config.yaml
n_layer: 20
n_experts: 48
d_expert: 64
lr_router: 0.0011
vocab_size: 8192
norm_place: "pre"
positions: "learned"
attn_scale: 0.0884
init_std_qkv: 0.0711
beta2: 0.98
lr_head: 0.00681
schedule: "wsd"
decay_shape: "linear"
seq_len: 1024
Below are experts of layer 15 (counted from 0) of a mixture-of-experts language model. Rows are named router (the router's row for the expert), gate (a neuron's input weights, with its number), up (a neuron's input weights, with its number), down (a neuron's output weights, with its number) and show model dimensions 96-191. Each number is 128 + 32 x the weight over its row's rms, rounded and kept within 0 to 255.
After each expert's rows: a language model's description of what the expert responds to. This comes from a sample of Wikipedia text that the model never trained on.

# expert 26
router [104 137  87 108 122  43 102 127 125 116  70 122 158 151 138 150 112 127 162  83 152 100 145  97 118 117 134 111 224 117 169 105 145 180  74 127 176 115 152 107 123 123 147 105 144 216 155 136  97  84 122 119 142 107 140 195 151 173 100 102 152  97 145  85 146 107 101 134 192 119 122 159 122 123 101 164 133 154 104 136 139 100 152  94 130 105  76 144 139  85  77 188 141 116 168 118]
gate0 [174 119 125  96 132 112 159 106 176 161 147 139 143  72 130 123 106 114 110 126  85 136 155  98 163 147 223 106 107 131  98 148 147 105 132 144 101 197 132  96  54  77  99 161 143  93  98 122 136 164 154 119 125 113 128 129 146 101 158  88 120  39 142 151  46 106 120 131 156 176 102 162 121 153 105 131 115 189 107 145  76 171 108 203  91 128 101 162 130 164 113 151 115 140 143  98]
up0 [152 109 119 191 207 113 140 112 138 125 111 162  89 109 178 132 190 149 135 164 113  81  98  97 159 150 136 150  87 166 168 124 111 102 123  89 113 144 107 192 154 112 100 126  82  99 153 166  88 159 106 163 125 117 109 123 155 176  76 114 101 156  94 186 125 146  87 142 110 137 126 130 174 105 138 129 110 157 155 104 187 141 131 137 116 143 122 135 183 137 112  76 144  55 143 143]
down0 [ 98 110 129 150 165 154 104 115  99 133 114 103 108 143 126 101 151  28  55 128 102  68  80 119 160 102 131 137 123 166 141 131 170 164 104  56  99 102  87 112 161 134 111  94 121 151 163 162 102 127  78 159 121 135 146  73 155 134 149 154 102 185 149 139 160 113  86  66 181 112 168 151 107 107  89 119 136 143  97 103 163 181 193 138 142 113 155 116 148  74 199 178 123 103 140  95]
Description: Words in award and release sentences, such as nominated for, Best, Award, Association, released, American.

# expert 9
router [101 137  63 165 129 108 146 119 135  88 136 177 152 172 157 168  62 120 186 107 144 180 133 174 147  38  82 138 108 153  94 117  86 143  98  92  73  99  79 117 166 108  84 153 121 122  87  57 102 148 141 175 108 129  65 108 143 152  98 167 147 124  80  63 117 169  64  90 142 127 141 152 137  67 170 174 101 105 137 134 150 163  98 111 124 132 128 138 138 151 160 120 116 141 112 168]
gate0 [113 184 109  74 116 130 143 132  86 101 166 130 139 113  95 138 145 122 110 183  91 110 127 110 130 144 119 159 121 188  87 127 147 127 113 117 129 123 158 150 102 139 135 161 153 154  76 131  83 177 115  73 164 181 127 111 101 131 123 117 105 170  85 112 148 186 132 172 164 125 135 145 128  79 103 166 145 135 167 127 117 153 141  93 122  71 182 145 136 169 111 122 167 100 137 124]
up0 [106 138 111 164 140 132  69 110 141 141 154 114 166 135 134 146 134 164 140 141 102 157  81 116 106 106 155 177 127 112 118 137 151 173 146 144 148 148 135 124 126 132 161  97  71 141 147 109 151 125 108 113 151 115 154 159 108 109 126 104 185 121 161 173 163 122 176 115 117 187 120 102  79 132 102 131 170 127 115  77 125  97 149 164 160 152 125 166 155 117 125 139 140 109 128 128]
down0 [112 100  55 158  99 125 129 107 151  78 120 136 125 148 149  81 168 178 106 171 150 130  79 148 104 153 126 113 120 112  94  89 103 141  69 177 128 121 105 139 179 133 149 134  75  82 108 194 152 145  97  94 176 135 155 150 114 148 127 184 190 106 155 161  83 121 151 125 147 174 154 123 105  90 100 127 154 161 136 137 154 121  69 113 117 131 101  98 119 156  92 120 182 191  96 139]
Description: Proper-noun heads in US sports schedules, schools and geography, such as State in Penn State, University, County, River, yards.

# expert 8
router [140 142 121 100 119 218 114 127 135 181 157 101 130 102 163 173 196 126 108 187  59  88 169 125 145 120 131 106  92 159 128 105 117 120 119 135 147 124 112 103  95 136 123 135 134 108 129 106 125 164 183 117 111 145 138 136 112  98 105 110 140 113 112 133 124 136 117  81 123 170 187  89 102  76  77  91 139  86  97 122 166  96 171 169  92 112 157 108 168 113 154 113 165 169 132 113]
gate0 [129 133 130 123 177 116 142 158 144  66 138 109 155 166 123 151 122 136 115 155  57 153 102 113 125 125 147 136  73  84  75 120 148 100 124 132 177  94 103  85 141 169  74 100  77 153 146  87 120  64 143 146 175 128 159 114 112 143 159 127 142 175  91 133 167 184  58 138 141 146 126 124 119 115 156 114  96 138 111 128 107 128 145 196 118  28 137 174 128 139 157 132  97 104 138 125]
up0 [136 124 137 149 113 130 128 163  68  75 142 104 174 146  91 110 100 193 148 195 119 146 128 205  98  83 124 110 128 171 146 177 108 114 152 125 111 129 105 125  65 149 158 148 146 141  81 116  88 168 137 121 193 157 203 162 131 111 160 142  99 134 115 101 152 164  81 106 202  95 143 140 122 123  81 103 117 129 142  94 104 166 155 164  56 116 147 192 135 186 130  92  85  94 137 152]
down0 [136 194 109 194 101 121 132 177 134 194 131 108 176 117 129 158 133 142 126  97 173 113 143 168 156  94 142 115 153 139 159 165 133  95  49 210 154 176 146 129  99 141 107 122 110 122 120  86 149 162 124 133 170 127 128 155 130 130 117 112 107 139 130 124 137 117 112 120  67  83 173 109 229 101  77 130 126  80 123 128 116  93 115 159 129 115  93 162 125 167 152 138 113  95 150 181]
Description: Middle syllables inside split proper names and foreign words, such as Cor-si-cana, Cur-rit-uck, Ver-eni-ging.

# expert 22
router [145  68 144 104 164 110 152  81 138  75 110 214 152 158 134 118  95 102  92 135  89  85 159 198 121 177 135  95 128 142 128 113 110 140 133  60 130 164 158 123 105 147  74 161 130 139  98 136 117 162 116 131 126 164 102 155 174 151 160 121 105  56 145 108 141 138  90  86 135 129  93 119 128 160 135 164 128 143 151 117 160  79 128 107 119  84 131 112 104 122  80 125 178  65 135 137]
gate0 [129 145 141 159 107 165 109  59 137 140  73 161 187  74 111 133  96 113 122  80  88 150 160 151  85 147  96  41 133 222 124 191 104 182 158 107 125 109 158 153 176 194 102 173 125 120 143 125  84 138  97 130 157 169 137 115 141 145 103 145 113 201 143 163 104 130 125 158 181 148 122 106  54 198 152 107 181 174 156  56  96 126 102 135 247 149 117 114 119 142 150 136  79 109 160 162]
up0 [135 135 126 101 121  94 161 116 136 114 200 140  69 135 130 158 116 114 136 179 112 139 116 106  72  92 138 154  94 125 133  85 166 145 110 140 103 136 115 105  94 136 136  94  77 162  24 146 172 103 122 110 139  93 134 134 103 174 142 127 114 155 139  89  79 124 181 122 129 101  81 135 155 164 168 121  89 109  84  69 122 113 126 141  74 155 128  73 120 155  79  80 140 126 201 111]
down0 [101 149 129  60 105 146 129  86 119 166 142 151 143 116  40 123  97  86 146 164 112  76  85 120 107 141 144 133 121 105  79 109 164 124 116 145  97  96 166  98  94 133  72 120 147 154 103 150 138 160 159 111  82  83  46 139 156 159 137 154  99  79 177 174  98 142 115 110  90 133 129 136 159 149 144 197 121  95 116 120 131  99 117 139 120 159 151 135 105 102 141 111 142 141 168 137]
Description: Accented letters and inner syllables of Hungarian, Nordic, Polish and German names, such as László, Halldórsdóttir, Rothschild.

# expert 33
router [156 163 172 121 116 149 149 130 176 143 164 127 125 111  79  89  70  78 101 137 125  95 148 164 124 142 138 158 137 100 113 110 175 133 124 141 189 192 176 108 123 119 149 133 100 160 107  99 178  88 133 103  81 152 134 165 114  73 156 131 101  91 115 162 131 149 129  82 142 140 128 121 122 127 101 159  74 147 179 161 167 157 119 146 123 127 180 127 121 151  70 116  94 106 137 168]
gate0 [136 116 139 114 110 111 141 157 111 141 116 102  86 163 171 137  70 164  90 184 116 107 130 101 119 121 168 145 118 147  83 189 121  98 134 137  89 150 137 108 157 181 128 126 137  82 127 117 121 134 121 154 154  89 123 122  83  87  72 131 174 139 146  77  92  61 176 108 190 139 145 123 170 115 109  93  91 127 155 105  98 158 122  91  97 133 127 101 121 168 191 160 131  97 240 127]
up0 [113  79 187 176 162 136  44 130 148 154 113 157 114 164 114 146 190 164 167 120 121 197 140 130 135 123 221 100 134 126 111 187 115  92 112 122  81 128 163  76 144 123  66  99 118 105 125  85  90 136 146 115 109 144 157  76 102 139 116 154 131 121 140 104  72 149 179  98 100 127 207 111 105  84 131 120 119  49 124 115 189  96 120 129 100 128 142  65  72 120 195  90  87 106 207 113]
down0 [135 169 158  90 190 173 126 111 180 115 155 158 135 118 136 116 110 160  86 118 177 118 112 143 111 161 124 129 135 124 110 100 155 148 173 103 100 132 129 167 152 125 182 129 122 172 131 128 141 131 170 110 166 131 158 148 126 149 111 112 145  97 124 115  94 139 135 112  78 180 118  92  83 141 145 176 152 143 164 160 127 157  60 146 199 137 126 175 169 121 164  98  94  82  83 137]
Description: Single capital letters and pieces inside acronyms and all-caps titles, such as NKO-T-B, A.E.S., USA, FRA.

# expert 23
router [ 95 144 126 166 128 110 136 108 132 151 121 119 115  94 142 117  62 155 145 104 131 127 110 150 103 153 120 146  83 126 107 143 144 122 149 152 114 145 121 167 128 134 109 175 122 143 191 134 105 133  42 157 132  81 139  77 117  77  69 209  66 124 110 138 129 101 167 126 152 184 179 116  91 143 112 124 116 115 115 151 106 117 147 162 154 164 117 158 121 183 119  99 134 154 120 102]
gate0 [141 117  92 163 195 113 152 180 117  98 158 160 115 144 173 129 126 113 125 155 112 150 134 106 114  94 149 136 121 175 109 125 102 122 166 166  49 166 165 193 139 129  93 138 135 157 165  91 123 178  97  88 127  86 168 155 116  99 107 180 126 173 153  83 131  86 122 161 168 122  53 107 194 136 126 109 170 126 118  57 120 149 155 144 135 179 146 114 107 184 158 114  70 109 115 131]
up0 [ 98  93 126  91 137 105 105 121 175 109  50 176  44  83 163 115 135 181  69 174 122 126 139 110 135  95  98 143 110 172 150  97 124 147 113 145  85 187 143 130 180  97 164 149 112 150 132 119  86 130 131 185 145 130  75 184 162 107 142 108 180 186 131 109  95  47 122 142  91 145  89 152 202 116 130 130 127 103 134 140  85  65 124 157 152 167 148 120 162 149 134  90 131 152  92 129]
down0 [ 75 134 191 143 117 109 137  33 147 119 146 165 132 134  87  98 150 172  86 162 103  97 152 129 140 102 148 141 147 127 123 145  93 168 138  80 130 147 117 151  84 133 121 139 118 157 151 151 181 162 160 134  86 102  77 165  55 172 151 124 123 124 130  98 100 104 167 102 128 130 165  95 122 115  76 109 145  87 108 105  95 130 139  98 165 180 100 186 142 167 163 182 196 182 189  92]
Description: Word starts in texts about churches and history, such as Di-ocese, Arch-deacon, conv-ent, and the = signs of section headings.

# expert 42
router [140 158 100 176 113 164  94  74 120 124 112 113 117 177 151 125 124 139 179 110  88 103 101  97 172  94 115 121 100 141 152 140 146  70 167 122 144  80 130 124  47 121 107 150  95  88 155 152 114 116 104 140 124 158 168  89 130 129 130 149 167 112 148 154  82 174 142 154 149  89 142 167 136 183 128 116  70  74 134 113 139 185 135 142  83 134 113 121  82 125 129 122 134 128 117 161]
gate0 [139 118 110 119 219 160 172 123 148 110 141  78 132 175 120 186 171 125 107 101 114 159 118 136 163  86 127 102 101 121 138 170  92  92  91 156 134 101 128 125 130 186 135  80 108 108 129  93 133 163 137 179  85 114 142 102 110  89 133  61 120 106 147  85 123 151 137 147  85 117 132 123 172 123  84 131 202  67 157  65  56 152 162 128 117 147  65  91 110 118  87 167 175 143 180 138]
up0 [143 150 117 132 128  84 151 175 101 184 147 112  61 143 113 121 141 136 154 139 139 109 133 173 142 138 152 127 121 176 166 149 110 179 155 217 124 132  81 146 117 117  77 156 145 159 162  88 131 157 171 132 204 155 137 149 142 129  89 141 110 144 170 101 144 129 110 131 139 131 184 112 128 115 128  76 126 135 196 161 139  86 143 120  97  97 137 103 115 154 132  82 142 130 137 104]
down0 [167 153 155 108 115  97 119 106  91 113 154 151  67 106 126 141  84  98 130 142  86  94 100  99 171 128 142 108 169 142 208 161 111 104 112 129 191 115 126 137 117  81 146 170  87  24 128 148 123  59 107 138 151 177  72  90 151 147 165 110 149 132  98 133 181 150 131 121 138 134  71 146 139 105  92 149 148 200 135 133  94 160 110 138 103  81 124  97 101 115 110 154 171  81 142 135]
Description: Taxonomic suffixes and Latin species names in taxoboxes, such as idae, Genus, Binomial, plus digits and authority years.

# expert 7
router [ 96 136 112 146 117 167 123 140 121  97 182 144 196 104 145 122  99 127 167 179  91  90 113 108 154 160 132 158 124 100  99 149 112 112 127 195  95 133 102 113 128 126  54 134  63  92 146  72 160 119 189 100 144 215 112 116 111 141 122 118 159 157 165 132 169 154  79 139 167 109 148 128 127 131 119  99 109 131 111 206 126 140  88 143  55 144  81 126 156 156 139 151 195 147 149 156]
gate0 [111 109 110 185 105 128  87 108 142  92 175 136  69 145 188 166 128 176  76 112 164 106 133 140 103  97 130 130 146 132 151 131 106 120 125 146 129 103 111 134 118 126  71 124 126 116 124 130 161 134 145 137 117 111 128 149 103 153 103 195 135 165  74 106 158 185 195  91  98 171 119 119  81  78 171  96 178 180 121 182 128 171 127 159 114 115 167 170 117 160 131 168 116 163 108 139]
up0 [118  98  99 116 162 131 126 133 171 138 142 241  64 160 111 108  90 123 145 108 174 132 120 152 131  96 107 109 117 178 135 128 157  94 152 161  92 144 128 129 138 101 151 126 138 135  90 180  68 104 148 188 136 135 159  57  71 137 112 107 148 103 116 163 142 166 106  96 113  81  77 126  95 161  76  83 126 114 149 118 125 146  71 171 153 143 171 195 136 130 120 200 152 165 142 145]
down0 [153 190  99 111 131 133 130 108 101  46 155 142 124 143  71 184 161 126 126 138 150 124 154 122 119 136 124 124 146 103 135 143 110 151 127 125 150 104 148 178  90  96 170 163 126 205 114  99 111 122 131  98 101  81 119 101 121 103 144 121 131  95 187 124 133 139  84 119 112 135  78  94 111 111 121  82  97 103 178  76 172 136  82 153 169 153  80  94 117 126  60 180  90 148 153  84]
Description: Word pieces and whole words in English surnames and place names, often after St, Sp or Bl, such as St-all-one, Hall, Glen, -ville.

# expert 38
router [ 98  71 129 142  93 107 111 137 143 127 105 164  90 102 125 121 129 199 149 105 123 205  88  39  92 107 121 160 138 145  90 165 120 113  94 104 153 145 119 151 118  98 176 189 113 131 126 163 148 118 105 168 117 159 145 100 135 143 162 133 116 156 122  84 153 131 159  97 151 140 125 197 115 113 160 111 185 205 152  45 132 133 146 123 111 127  91 136  95 106 124 122  61 152  95  82]
gate0 [ 91 123 179 112 122 129 145 173 106  51  42 159 116 108 107  70 196 108 107  92 108 166 110 121 114  94 173  83 154 170 195 116  74 135 102 115 161 154 111 136 125 131 181 100 123  90 104 175 188 134 104 212 106 193 118 142 107  92 107  77 155 117 138 128  98 195 158 113  93 114  90 110 123 134 156 114 130 153 187 106 148 110 117 155 136 108 138  52  86 133 114 133  85 116 178 147]
up0 [134 141 132  92 143 154 188 169 114 146 183  79 113 164 140 116 156 153 136 143  94 112 122 118  94 131 143 101 119 188 154 141 143 190 141 148 100 145 135 128 142 159 148 168 132 100 142 147 143 116 179 155 116 110 114 112  92 139 137 111 181 163 109  90 106 107 105 113 102 172 116 115  79 106  78  97 181 105 180 125  81 121  63 156 108 102 109 105 150 101 153 122 103 172 100 114]
down0 [ 65 104 171 130  95 166 159 142 123 110  93 110 127 116 194 158 166 133 141 153 137  87 116 185 162  83  87 135 149 153 133  87 113 162 133 113 104 147 121 188 126 132 210 130 143 138  94 219 146 105 185 130 157  85 147 150 113 134 184 108 125 100 106 107 181 127 132 115 158 144  99 127 128  47  87 208 112  93 157  69 146 171  95 109  71 138  78  89 105 152 148 112 148 135 116 115]
Description: Articles and prepositions in plain descriptive prose, especially census text like housing units at an average density, for every 100.

# expert 41
router [106 127 142 150 118 125  60 128  90 124 105  84 144 116 123 124 144 201 148  84 123 189  89 134 152 163  77 183 127 180 139 156 152 139 108 117 141 127 178 167 104 158 160 104 163 148 112 205 104 135 155 128  99 172 144 142 151 145 139 132  89 120 165 157 161 105 106 160  93 180 102 129 169 130 106 196 123 138 144 108  92  93 135 118 168 108 149 127 110 119 144 140 120 107 170 123]
gate0 [149 119 102 158 137 128 109 114 127  98  75  32 170 150 123 146 101 174 124 127 127 120 130 166 118 124  84  69 136 115  79 135 127 145 141 148 128 116 155 152 184 127  82 150 140 156  69 123 146 131 132 102 103 113 104 148 151 127 184 121  67 102 143 132 185 130 153 170  95 121  70 113 167 114 148 192 134 120  79 136 133  79 133 145 110 102 127  89 139 152 195  87 136  85 138  73]
up0 [ 57  99 164 141 120 155  97 106  99 152 137 123 111 139  86  75 124 107 131 121 146 119 131 154 103 118 139 109  97 153  43 134 113 112 159 152 126 110 130 121 114 104 112 181 152  86 158 150 114  70 111  97 101 145 161 116 145 121 150 147 111 156 103 190  92 197 164 126 179 138  99 139 142 136  70 181 143 127  93 129 147 126 135 120  85 121 179 147 109 162 176 115 133 111  64 180]
down0 [146 131 149 117 122 175 150 183 153 108  78 111 137  92 110 126  70 148 172  97 120 164 150 105 103  65 105 114 131 150 194  98  77  93 127 150 139 149 138  94 131 143 147 160 161  95  85  66  83 162 177 141 129  78 164 142 114  92  88  99 132  93  75 146 165 118 131 142 136  83 162 111 107  95 146 121 108 182 177 132 171 166 166 139 123 167 173 140 115 162 148  90 115 140 140 133]
Description: The, his, their and a before noun phrases in historical narrative, especially after of, by or to, as in captured by the.

# expert 24
router [ 94  95 175  95 128  72 155 137 156 121 127 114 159 123 145 108  99 127 129 129 112 151 170 124 121 150 205 137 180  79 196 120 119 138  97  67 163 137 151  94 122 124  81 152  90 110 150 108 153 126 116  98 206 104  70 161 109 150 166  84 135  75 140 133 143 164  77 112 143 206 131  90 141 131 109  86 127 205 143 155 124 111  82 103  81 123 153 126 147 115 167 163 110 159 152 118]
gate0 [ 38 111 143  27 139 122 139 155 126 212 126 155 170 137 165 114 119 133  89  78 141 137  87 115 156 149 167 122 105 132 186  94  79 176 183 135 178  95 154 136 145 147 113 126 101  61 119 158 114 165 127  92 116 108 168 118 145  96 122 127 154 133 108  99 115 133 132 128 138 134 124  65  61 146 147 132 170 210 113 138 105 137  97 156 110  93 160  64  97 187 156 101  71  93 135 131]
up0 [ 84 184 150  99  87 143 124 190 135  27 137 126 168 105 112 157 135  94 159 140  99  99 139  83  99 158 159 186 141 201 127 142 113 116 110 161 117 139 163 110 133 129  95 101 105 182 129 110  81 174 128 124 150 104  69 165 130 110 110 101 158 196 106 108 124 143 134  79 143  92 116 102 189 143 125 106  80  77  95  99  93 131 156 184 135 126 169  98 122 169 122  90  70 120  67 115]
down0 [109 142 145  66 138 156 127 158 143 152 140 187 104 183 137 147 142  73  93 204 156 196 114  71 135  98 141 151  80 118 135  96 142 133 135 159  95 115 201 126 148 170 110  99 200 178 150 156 111 164 117 111 170 114  70 118 131 112 105  87 181 234 131  94 146 118 107 138 128 114 124 125 158 149 111  72  90 112  99 138 180 138 107  90 173 174 125 100 124 117 162  70 125 163 147 148]
Description: Words in music articles: instruments, genres, chart names like Hot R&B/Hip-Hop Songs, and guitar, bass, singer.

# expert 2
router [147 137 110 103 141 142 149 150 106  73 111 120 127 173 148 174  85 109  83 145 106  54 131 128 125 158 134 143 136 158 155 123  79 102 106 132 153 130 121 148 145 130  82 130  97 144 143 116 132  88 209 143 156 195  89  88 175 158 203 121 153 133 148 106 112 129 174 122 111 132 141 107 174 149 150 139 131 131 157 134 100  51 110 159 165 181 145 143 161 167  99 190 114  98  82 142]
gate0 [162 107 187 147 128 124 141 164 191 128  93 154 119 106 175 112 133 136 101 119 116 150 129 122  50 137 177  94 102 108 107 144 174  86 152 131 129 140  97 129 155 173  79 158 135 100 168 137  83 152 199 120 154 147 119 105 133 129 145  87  85 129 139  91 185 117 153  95  98 115 186 194 118 113  99  75 118 149 183 126 190 115 166 101 136 147 154  94 150 117  95 154 120 108  19 114]
up0 [ 98 112 131 102 137 106 147 107  94  91 134 142 102 103 160 137 170  88 112 159 151 141 165 147 186 178 174 102 194 110 106  80 142 172 103  85 128 153 127 146 161 109 108 129 137 113 137 190 125 122 121 110 201 125  91 189 159 137 101 141 162 158 154 133 169 146 134 130 138 170 120 124 199  82 154 105 154 177 118 172 171 131 127 132 138 126 194 161  94 169  60 143 101 119  77 152]
down0 [106 113 137  76 119 154 131 106 151 171 158 106 166 139 124 100 141 107 118 102 142 109  91 168 198 169  93 163 117 145 125  81 159 135 135 121 147 153 139 164 157 156 106  88 113 161 153 108  87 155 127 153 126 107 125 151 133  97 153 128 178 124 140 173 136 130 127 142 160  98 104 143 126 116 160 139 164 183 169 115 136  95 103  99 142  73 169 166 130 199 154 170 162 128 107  87]
Description: Final pieces of surnames just before a birth-date parenthesis, plus opening brackets and years in biographies and tables, such as Tutonda, Bourne.

# expert 37
router [116 118 111 126 173  78  89 135 123 147 163  57 181 129 176 122 171 136 197 127  98 120 135 139  49 177 113  83 215  74 178  93  80 134 160  76 115 145 162 157 117 151 150 188 129 155 139 104 125 135 161 143 137 138 157 137 134  95 109 169 156 120 154 166  84 120 166 111 139  66 127  83  87 158 186 141 124 208 154 196 174 102  37 148 127 125 108 116 133 173  97 112 114  98 106  98]
gate0 [190 146 182 153 142 121  94 157 129 124  82 150 122 133 124 103 121 165 130 162 102 164  77 138  93 113 129 117 124 123  75 101 126  47 168 137  69  85 135 171 174 163 176 151 153 116 126 170 116 156  92 115 129 165 132 134 108 106 127 145 134 161 123  99 128 146 219  87 181 135 158  82  72 121 109 111 164 138 123 138 126 141 145 136 129 135 151 118 138 143 140 106  80 196 116 137]
up0 [110 132 142 119 147 133 153 155 138 134 162 209 117  90 150 128  55 133 132  85 124 112 158 102 145 160 176 130 179 107 137 136 183 100  83 152 106 120 146  99 111 132 137 151 129 152 137  96 115 121  97 176 140 104 125 147 136 142 142 107  85 157 146 138 189 115 119  98 112 173 145 122  85 123 125 189 174 110 111 160  74 111 134 153 208 133 143 114  99 137 121  79 127 145 120 159]
down0 [ 90 114 135 165  98  78 114 132 104 144 179 154 154 112 128 128 140 109 111  98  76 146  91 165 115 144  81 134 173 107 180 114 103 124 127 154 120  99 124 116 164 144 120 131  97 180 166 142  90 118 122 178 147 131 134 118 148 126 187 150 136  84 156 212 147 115 119 115  89 108 144 110 134 136 140 126 131  93 129 170 172  64 154 211 139  98  87  85  78 181 120 101 112  87  85 148]
Description: Pipes, dashes and line breaks in Markdown tables and infobox fields, numbers in cells, and labels like Genus, Born, Released.

# expert 35
router [174 209 132 100 150 181 181 106 158 132 141 152 120 119  77 133 148 100  95 122 118 118 186 175 110 146 163 149 116 172  66 115 139 135 118 112 115 132 157 136 166 102 133 119 118 193  85  91 139 147 124 106 120 116 161 162 112 102 165 145 116 157  63 175 173 152 149 114  73 159  64  97 108 155 130 110  92 126 106 128 152 129  95  96 157 103 195  78 121 189  78  74  94  89 114 131]
gate0 [145  91 174 112 124 172 139 100 126 128  97 133  77 107 136  99 128 153 149 119  82 113  78 141 137 125  99 139  89  95 134 156 113 117 117 154 142 114 165 104  84 126 108 127 202  77 118 156  76 164 143  82 166 140 131 123 170 162  97 117  98 224 117 108 124  68 182  89 150 105  90 147  98 157 149 112 155  86  89 110 120 165 154 131 139 107 132 119 104 100 168 157  90 131 100  66]
up0 [117  99 158 112 127 128 133 158 127 118 108 162  96 110 149 103 144  85 139 116 183 126  77 127 142 181 115 135 108  56 110 132  83 100 129 146  91 128 183 145 121 102  77 172 160  80  92 111  88 107 180 147 123 106 171 123 141 138 116  61 171 217 204 109 170 145 143 111 152 144 102  90  92 111  93 149 154  90 195 152 184  86 195 107  92 159 124 166 135 103 151 106  91  79 130  78]
down0 [ 69 149 140  87  63 104 119 115 128 190 168 117 142 188 153  54 113 120 185 144 147 125 168 106 146 173 152 140 162 128 150 155 150 118 168  71 185 155 147 132 116 127 171 117 144 122  82 159 187 137 100 153  62 127 138 120 130 148 127 110 114 108 167 132  83  93 136 127 177 161 100  71 173 141 138 108 117 112 125  59 135 168  72  54 140 129 111 135 118 190 142 102 154  86 136 166]
Description: Single capital letters that begin abbreviations, initials or team names, such as U.S., E-LINT, C-IA, and zeros in score tables.

# expert 30
router [143 162 125 124 160 115 117 136 127 153 112 108 140  75 134 123 129  81  79  89 145 102 171 100 133 175 118 165  81 113 179 109  88 149 159 124 133 166 140  94  86  92 110 150 121 184  97 155 113 129 162 104 127 158 113 136  89  95 126 111 154 112 131 110 108  87  60  99  97 121 153 109 209 165  85 101 108 126 117 147 166 131 108 114 146 147 116 153 123  79 151 110 149 114 180  70]
gate0 [ 82 120 117 174 180  61 101 108 125 119 123  77 178  41  95 140 114 140 165 101 100 140 136 144 146 139 160 152 138 124 133 109 136 149 116 155 140 161 183 107 163 105  83 104 137 143 134 148 120 100 113 132 127 131 135 150 156 119 160 182 163 147 121 192 173 111 102  92  92 145 119 171 141 135 111 131 101 163 149 133  71 174  90  96 128 119 162 125 151 111 150 120 115 132 136  95]
up0 [168 117 133 137 153 179 165  83 155 164 149 169 110 190 138 121 113 123 129 171  76  94 144 111 167 119  85  95 128  73 180 152 147 125  86 155 123 136  73 147 124 151 132 110 142 130  95  99 122 128  59 100 122 109 203 112  96  82 160  98  99 161  98  62 148 101 138 102 131 190 148  60 176 135 117 139 170 154 119 113 144 161 118 162 162 150 103 130 199 135 139 129  85 135  76 166]
down0 [141 197 162  89  82  83 166 139 106 141 162 157 168  73 128 147 118  74  89 125 137 139 106  80 174 145 153 136 141 133 136  92  96  68 136 176 116 110 127 107 163 101 122  72 158 124  91 195  68 139 138 104 171 157 107 115 100 177  68 122 173 156 133 179 126 157  81 164 111 152 186 170 112 149 121 129 198 147 118 120 111 120 161 132 112 143 160 127 144  92 165  66  98 140  96  96]
Description: First words or pieces of song, film and TV titles, often after a quote or The, such as Love, You, Who.

# expert 34
router [156 165 102 133 142 167 136 146 139 117 144 155 139  85 107 162  55 125 143 121 157  91 160 115 100 147 148 127 170 120 129 171  91 149 174 200  96 154 133 149 161 114 137 164 113 128 144 109  96 128 140 160  45 118 110 143 124 150 183 133 132 141  76 118 153 101  98 115 128 180 103  89 137 110 152 111 169 125 130  89 141 131 141 128 194 130 151 150 162 133 156  79 108 129 125  91]
gate0 [126 129  69 138 141 142 134 120 166 175 107 183 205 105 138 157  95 139 143  93 110 139 132 150 128  89  99 129 106 145 109 151 128 129 156 189 127  86 159 128 178 134  61 101  87 126  63  92 162 159 100 186 134 210 176 110  88 140 206 141 124 109  81  97 169 165 138 152 133  98 129  87  73 128 148 215  65  85 113 131  90 166 108 166 147 134  75 122 121 120 120 129 121 166 174 160]
up0 [ 35 130 134 122 118 145 103 104 143 157 150  63 152 155 114 147  86 114 150 128 137 108  91 136 111 138 117 129 160 199 146 109 157 127 174 117 126 203 128 126 139 123 140 195 105 140  87 139 133 239 111 165 158 125 101 106 134 144 132 126  84  83 142  67 150 107 119 166 104 149 186  84 129 116 164 124 135  95 151 125 110 135 127  99 121 112 152  94 113 174 136 121 190 131 172  94]
down0 [157 111 128 160 129 112 167 108 122 118 121  98 122 223 139 125  67  88 141 109 155 151 179 121 120 103 146  88 143 127 115 150  54  84  95 120 147 105 107 136 148 125 187 111 150 129 122 135 117 114 114 118 131 149 116 106 107 187 148 131 181 145 162 164 103 148 153 165 167 161 134  76 166 142 107 120  76 129 199 153  85 102  91  82  83  84 136 140  76 132  90 129 125 130  73 174]
Description: Line breaks, spaces, signs and headers in election result and minor-planet tables, such as Leader, +, Votes, MPC, Win.

# expert 3
router [116  61 116 142 147 143 172  81 109 103 183 127 145 167 115 122 127 100 166 140  94  99 151  64 142 150 103 131 159 179  98 122 173  83 125 150 115 173  89 147  76 123 185 148 131 122  93 130 198 128 101 113 152 160 169 143 114  81 108  89 130 161 174 167 175 180 208 148  85 118 157 107 108 157 110 137 198 123 135 116  71 148  80 132  75 122  82 139  92 154  90 139 109 126 128  96]
gate0 [124 170 144 125 138 138 140 120 149  94 184 125  72 118 100 150 144  79 159 183 150  68 152  95 110 101 160 183 125 157 185 134 100  98 102 131  72 138 125 133 139 164 170 102 105  99 136 123 114 122 110 132 113 140 183  95 125 105 126 125 159 147 132 132 138 139 168  68  99 106 143 128 184 148 133 195 157 156 153 107 123  87  82 170 104 150 161 121  86 192 200 126 108 210 127 158]
up0 [167  85 161 132 132 155 132 116  98 154 168 108  96 109  88 122 156 129 145 116 114 139  97 129 106 189 151  89  81  89 106 117 219 200 170 197 124 163 119  91 180 126  81  79 122  80 181 131 140  90 132 112 149 165 146 155 114 129 127 124 115 102 138 140  78 135 135  61  57 107 139  94 151 149  75 102 122 182 197  74 184 111 100  89 108 143 197 106  80 150 132 131 128 187 154 125]
down0 [ 82  92 106 159 147  95  92  68 157 150  68 135 108 159 159  76 122 121 126 137 139 136 121  59 126 122 122 152 130 144 116 113 157 167 121 171 136 161  95 138 107 117 115 144 172  95 188 143 102 109 102 153 103 104 107 123 178 129 161 204 153 149 109 140 181  83  95  79  98 112  87 150 119  67 161 119 117 117 141 121 166 111  77 163 118 164 139 149 139  95 159 116 145 151  91 140]
Description: Mid-word fragments and list dashes or colons in biology, chemistry and drug infobox text, such as Gen-e, Formula:, na-use-a, elect-ron.